config.yaml
num_hidden_layers: 8
d_shared_expert: 320
moe_layers: [0, 1, 2, 3, 4, 5, 6, 7]
n_empty_slots: 8
balance_loss: 0.00315
init_std_router: 0.0396
lr_router: 0.00085
vocab_size: 32000
norm: "rmsnorm"
norm_eps: 1e-06
beta1: 0.95
train_tokens: 436500000
max_steps: 6661
dataset: "wikipedia_en"
Below are experts of layer 2 (counted from 0) of a mixture-of-experts language model. Rows are named router (the router's row for the expert), down (a neuron's output weights, with its number) and show model dimensions 64-127. Each number is 500 + 50 x the weight over its row's rms, rounded and kept within 0 to 999. Numbers have three digits each.
After each expert's rows: "comes before" lists some tokens at least twice as common just after its tokens as in all text. This comes from a sample of Wikipedia text that the model never trained on. Tokens count by the router's weight.

# expert 29
router:436437502534563404506612436542459526528432548526550458508458570471439558488517479503510478451475533547364576419439434421559516524498602518519461513432483502466462466505534496478540437583589533
down0:470420533525517441377532514480499469507524467499447558488495551491466473355505508513428476504548598443509579464415476549545486544465536528509552500474479523539500444480504597494572515527494498
down1:426462492579442451412463560521486471504467444451470462615574529541420519486553524453495486535580478501532544511456484560503407465522494540417482498445490488567467615499538497528531555501486550
down2:506457438558517459517520519455432466463514487503506506609525488554545446471461502534484504521539550520484494494578552454582568562486463519550487517625545409462501551452437437515551507509522568
down3:572517505593538505571474496414408528382550485455442490551545516483428598532476397507508483577456534519466513466465571468467600534522480470538542491549494465506490466522461438533502512449499560
down4:522497483387466499485611530545542495557436483535394499544375484525563533460474534485531587486394551517486490425510437436513496519458484492485461575509422486526506522418515502513479459433536460
down5:514461511517518564536520485592462531485487521468579475458496558511441548535556487465509468556586591440447404493568496484476480476529461520436495492596416537516486513457538428477524443525517495
down6:536608431498485478499525535583597533438504502497549567532522525489558534527527497494504434499424411561503563478484503493593480457457453549425564596464530496476564510539584551520477506552538547
down7:447528551603529578529575551548550493515537536477480455462581490505478386423472407464464484484548435517506547429533570543486519405451539489454478489475509419470427455472547488495443514555455492
down8:535411507529454525558500535546368534479480547495513431430481425562507425648498508513375511446533526538484540495416464552408410472479453507599583476515486512485526479550458405513414538522440547
down9:467481515502515490442391523452439486474483523580561486519478412474544438513527514569499474520556423560473487475464532539485443402518439494436475482420471490457548477460445494368530533487529492
down10:431495463480531503517505428410478527551501473479519524537546485478489465559503451540532460422502508398487527535501513499465426432489413393538584452476480548530437557471548458483469399473526575
down11:540446446467443531497465534399527431532462479575497456511464491558467536550574523516509479602539541475423492502456484598476529523517433442537401461519570576520497486515484503492529538510459474
down12:567547508626564530510465511494500518459452524474538506507484412489568517418516453539520499448485517545450554474513461466494479469531581475420445535532529517494603480451488534457398507578482431
down13:470523474529488530467512460439540506521497549479502593426470408520543581518520431477390525484595515541436474403470458599454492458425506415570579520499463480474435527416497596467480547497531475
comes before: " |", ":", "|", " /", ";", " Clade"

# expert 31
router:508566483514507501515558546564605516473558557440472450526478556420549484447551557513444492419509501581424486547501485606466473460455527423511465500534586470512548532463445488502524410481634554
down0:460583532523472444566504500601440572516472511511480454469407442517495556489445490416440485512517460467559502538574551503460553510501483451447523462450531385472428510508492449361402521505539483
down1:418493480535487437512502510508409593484412481495472433416529506597483444556517410467470508487521531502549540440484534535518566532523539441516575473557482538478421488515502470425451453406501469
down2:440546507545531617490552516538607487556489502441535522545560459471541481426436524480507553436521383564450508470435481648564614440443532429556506435556458502482438587480534374566476473489569524
down3:531430519495443400571453465476575364391561484520451473542546528451514510493463497451475521462474540279521573542520527497508432532473499476462493490481516515479601522457429477464557491478458429
down4:488544506574474516553484542599538548465492526478462498496539454448471449509500482473511532535526604516456499535517534552479554438446569510448438514514495496496521477517553355561510432497516463
down5:509526484497491537487516529572416544481521553470554484501443564558468498510447440493482549434513504524504509446543485476440536474590501525485451541571432451549500587492497475503566490521582471
down6:398574519607461642415529360550589440508336484553505399478479450478517459449546527526486534569570400522463489501532605425540489471450483489562409446485520444506500529471444518447495416537452540
down7:594556487512553473486559486553522545517543499421423503576527545491491501489471478523465517517591509496439523494489516490443547550571557575498433511502531479390491467510568463466541478453441427
down8:551542539529540460546455538438460550459655581562394515413501658489484469570397540490490538534533442529522397585571408480529447497497592536533538434426572547458496483508432489534445503440476459
down9:485491581505553505514466521468557455563469497419487499512463432449534455530476519520491540490445503529495550462461493526585531526567529536510450523578418508589513462518511411462548554488474401
down10:477420525423511585417587535498418381550470621483522526424446517556507468462496470551515542486539438527490448542566569498478564379560513437484489492545453524455482490565476489570558402451457559
down11:484498479450528569527502447489450462508603527581519529459494548502520497530497508438572594522486465538403424489428497528516538401456484448494602595497490455489490498546479451494441500438550574
down12:476436472539591528490410457504417430571595501506471417483440551483608495564571587525634480460568527431578531570540577468504463525473515437537524464433516576540493485453478472478498471504430550
down13:431499559608458443486504503489500425571499568586540592481612454443456440555512596481446479420497532420443421504486503514535482506444595459429522356466545562527512424475492501403439577548540500
comes before: " of", ":", " was", "'", " to", " is"

# expert 1
router:434456421495428483457515525465503585497534466514484511556582468525562577493486496498496418521542383491541470412476566445536485451614500503514436476497546543428532551454574490420561486568587474
down0:527476553545387477449471415518458523502436510497512486403553460525523561482459414496581523508506486538447594482455519516521479486510548466424495547443486536514448550525534507436521636518505547
down1:420522401452492490467437505545498530522499452502424448425444538452471581502509569402513617460423407504490490572513502437476713470520488445506505519470569407516469596538472514447436523511479595
down2:438533439489463580447456501390452480507571481543528412470584476587435517529511528549479468505435574464512558501495499466441490537417453563516504438470466585495475575466561530540524497577511505
down3:496416557485511533432488537470494559520435457530470488564501535507606563491431477509569452480595456547545428547526518458512537503532513485436484537478473358518461543574563569498474466576524424
down4:532510416517562440536598487558491547450526461557458521446568564444504531427521515431468487517523553395298594500473433492489416462567442524413558528502458479452554482493405456478588501493576488
down5:465559497622553499451443443500488458517542468489539475557513492544516407531468545518455453546433494538526504549478526530493473475503555449557547533493384564468459507535508428525474532464404584
down6:506487431512491494441541487406506422527511491443393480488426526580508470515520495529418520499562428523489441510511499518488492594519483531501530457506492553512526558487553579507435503486456513
down7:466396593549566555513499453484429484416542397364483525465463452456550539622436530453499428492535562561494498525501419503465464456527450565447561451472508496455485464538527420548462490491405543
down8:515462416636469510435542531512539493503459439537558392561469546481453507560547483491459527465516458490436500489568450570499503552418502474516525476635499521470480514503452415517490505592471541
down9:481483490452511530516554492498492464497501529539480528502500579444549464558497563518554427480545502470536562522499553562370587571487538500574420555484552464500573412509468480550534535461492573
down10:514505462447538424587530468487473535482525400604543447513522477413533491519589532529431496563506433499589483510499563519512517487488470463581574540518558549520471483523497506570540481540462623
down11:495421581493546482527456547501379470459452538477429513485552574524440558382523545527475556489542559444521603587454429481467514507486524472498590551531495493569544463459495520409536496511493433
down12:536489495498491552478436499454513504469558394524529559567473498512485578494540406623592548519502406516517465518501497577499458497547504534415432463539512515507494419487461527475538552549540504
down13:508571465536573408422513508573476548563468485550524560503522506497519449484474497457524450419464490511501649484485460418530462454473515453442412432492494472515451523440603488573548543467562500
comes before: "\n", "==", ":", " ==", "===", " career"

# expert 15
router:513537505461497485569550529516439553550534502501490453487534538559422562463434485586547512494540476575510431470550459522520494540535500570541511567600439474513493468533447495469487497496528531
down0:442551435564413503539535497540486486445426467541606518498551444592516423477502521464517410553453504468544518461520544450554528471537454474591518471474514535502459509578421408413487461388447446
down1:420534492539495443559487347445566527402537581593538479566501468536547460534484464455457462362458458551475474576508493502486513483566445521404556513460454470585578497476420451460593600522542483
down2:495439542540397518545524471471585420419576533482485525629430483517520474570461432542525434509533474485454543526426509499534443428467409580511540488511492481518475457542554513512518534483435489
down3:606496519488513532606501504486521496472585564531489517580534533553525530486473472452387447495438378517597477473516586462461508477571394464366432534477533528468584518421557518678488507551509457
down4:612564481457507485544456671467416472500483438627401515458473522426481470509578457381489463484508534573545412516356556435512565481437467419488560472472499440462471573475495469593554508506433547
down5:407530557464496579488504422441467507537392579459602474550550441461502460479579382486573565429558473488504501578518479475529441494528588541562552557535454529398541522519550498528566513524560545
down6:587450513527480493493439574600477521531461574424468446526553466495499395523460428488514504520454536575539464521502521562530495466526532560541519551555571521418548527509425511484431489497489512
down7:519475522488478525515483612646485565429515465482494541488529506359396524551500530459525397578531430542538516485551487486543580469448421580526580436455450493578545558434493498482505413413484541
down8:575521441502541374540527472463432490497510485362493552507485507505578495504477571517586540427477494526514543413554467458561577540367454555572569434505573460558460423387476487483432474453434507
down9:466461529413447444508533561417466468539468552536525497565497497384521487439535592445498490450452570426497592416533504478478566508512450444424555393524444496455576538522442469593535455517456450
down10:505492561566481476609422516491526536433560423481604521532557523487516503426444601515535391542505596497481520511452540559422508598476490626485479541524450485606583478498422583547498460591408618
down11:520519471488552565442523533521432467511511563449498529597479513455525446482510491417541501484433475494439607532515509479501556567465495473452482493538558566469587453525542444549478518529542447
down12:470440452500466490616455498503507554493465482568514477533498508543365466474534511504460495483500515403507518434516496508446404464559530457473488555513431547428524579497494444472423400512471501
down13:496491527585518454395416479520479491482565446546449511499552510497480489534412502433497548517466570518463439436531600512478515468414513521408514445627578541456526497460561562491450527447493571
comes before: " of", ".", ",", " in", ")", " were"

# expert 17
router:513471493480511512467465476497496570462445548554517530588532564557461476539496568476444547475551433499537356532471497466491607463466474543456542447560528390495450555441428492538564545511513520
down0:461572551452539527450436479566520421506542480473451539565529459462531539469527545535485457573463545469521490495428490531569412521484478487557494435423532496541568471416531551546498533556467507
down1:542534618498571451534453529442503402531528507445486468526511527538538507516575462479505439472516571537497572549513499411479482531429536519494579517430473389485528461529531525460532517570483566
down2:552482462517450563559459541530445488561459531543512477434543538494468515550490495479560534502584517503488540591529564496592482542471523442603567493494557573636493490438598456481416495484515433
down3:407479441441472528496535529448524493476451483468491637458505483442506412467529507599480498584547534529559529514490450462474426465615516502511550463416563550420437583535480417508505572508459572
down4:466402494573458499503536496485502486532515491505576510452514601472557557470474515511506516494414459421488463505405479498622537539403478579502426583417505509498398544509502492623474486440534586
down5:571458463465442537425410517516495577480543575469542443434367550506541542488481504492432480468561594475510509503413468435465525424511472481537472556473535538531432490612455520499474479495552513
down6:506546420476513621596505490455494511587479455483413440451511435538567571456469526543523486567514518488533476523489486492436512543500426537527419403479453421539491574498517562514530547498421517
down7:440535498589542474532524468448589468405531497501612499512452492432434476579542458517514516583510470498507486612483464587432453538522563574559521484446576541491519540427495513568530435455470475
down8:526463517438455495459486545568594556539439437450568587497488556534483470489572525484561502456557588551448527377547566478524496444528544463448525530512560471408440546445625460445535509516534451
down9:539610517558582485516457571532542529569561542537492522486466505459522517512407416418435454543441493439455499507512532540567464507526470525517510437457460486412611572528523444448446428500491480
down10:472498538523378514412345418531467534487514489592496510518533540461543546483423433489453537533448556386490526444557406485519468485459496556547534574472498470558578494515425452524501514506572493
down11:469599588471500522447540568606485467506529537513482477521506460328457456489446530528494533509473551472532466505480426556491415559625539495449579636448528488405496415495475569555512403522544521
down12:494499587481467528629518459577498478586532529532561490574466494513478470499502495500444537543442469537575475575549441497513417514477457505499472524558569443596523449492562606562464436460474464
down13:407433553523604491487485430516468569564517532547488587425380562505500548464480371452473510620585419474516499476504522512521523459563496454451414522513557585457549405461482522460537431489427533
comes before: "s", "The", "S", "I", " \"", " classification"

# expert 2
router:406455467508520583408542454536467497547523580481509550546487397583413508425411462446414476499458560513531580475464550595506514501530390503458518429511560495553476528472528490501399504445434575
down0:519474531524489446487586499534553544544473484469471533529476518440526441491493584485560465520465553507514596420524499577490471458484462500491497441508514489548570529489422585436500481539391463
down1:462500555556503540503555463505490568459529482513560418544504480437533501520481447459499507508481501413470504564517522542413509554472469377579580567532502492557480464492468394522506554502490507
down2:550518515483481562429454452555522497498561588531530508384454495528529571459462518577558409452555416562468489516519484520578438578477540510506478434490498563456405500550482449510488526499491504
down3:436479491493478490526493466576604562484421519463467416472577534518439549618449509547488513522519465536539594576556527508455558490535551588540434561550520484498607381550547455431426465512530420
down4:453625515592552436554532554432485537419602557473448502526441472536498539460541425531440510594460443522546473507515540472434547474531471511464475442513554437483516503497526530538409438519505434
down5:490396477500420475418536461401563550566449525557507460543472532467507476485456407430507474466443476468508438483462513460594493594493456450520420578533466539462467494535467479493513512443514428
down6:469503429455538571475485511490530419487496596521557537474592485474548437526585472546554475529572456497512491437485499554543437548577453535490498595524469446510554482509456480513446508461388487
down7:502454502569536532439533428546494541511491421543511528495510518478501471537503456481476551540513449526458455563347478484420479448459595480570481467484519511561505520505411537417490457531534503
down8:428494521465478523536502413445497540476672533442484467492437478480531473481483554549545481540493454466457520484458524476490455513441518519520468438623495448499501509499427491432548518459522452
down9:492445487486491554392572431452510490539524483566468547507634465589501483531505497474513435576464521578578535532560402537516490577467603513479480492469431425550515647482554479532447493459522522
down10:507592490479393486537545437479481573472453537415501447509479534503557494481477456487473529542446480454481554455498469594452521540466482508581479434448461494548567432441464472595534427511435481
down11:510532537529514578431456532523481570508449464569500425517459318530495538507504541445485542542496447519558551394543479509558483476573479539474498533540478398569446544514528463515536450496537509
down12:460439422503468448504462515455579402538507541525466548487407474537550505522484514509498494493547506430460473579520349539512536542486558458379536457582487570488556423507534536498529541557462485
down13:561373503412542540450485480516425533464446496550573453477552592539485520484526567510503511511478519549565441510553616524512536447448448504521460426457515497515420472599561549512547505576412549
comes before: " |", " -", "·", "born", "whose", "Following"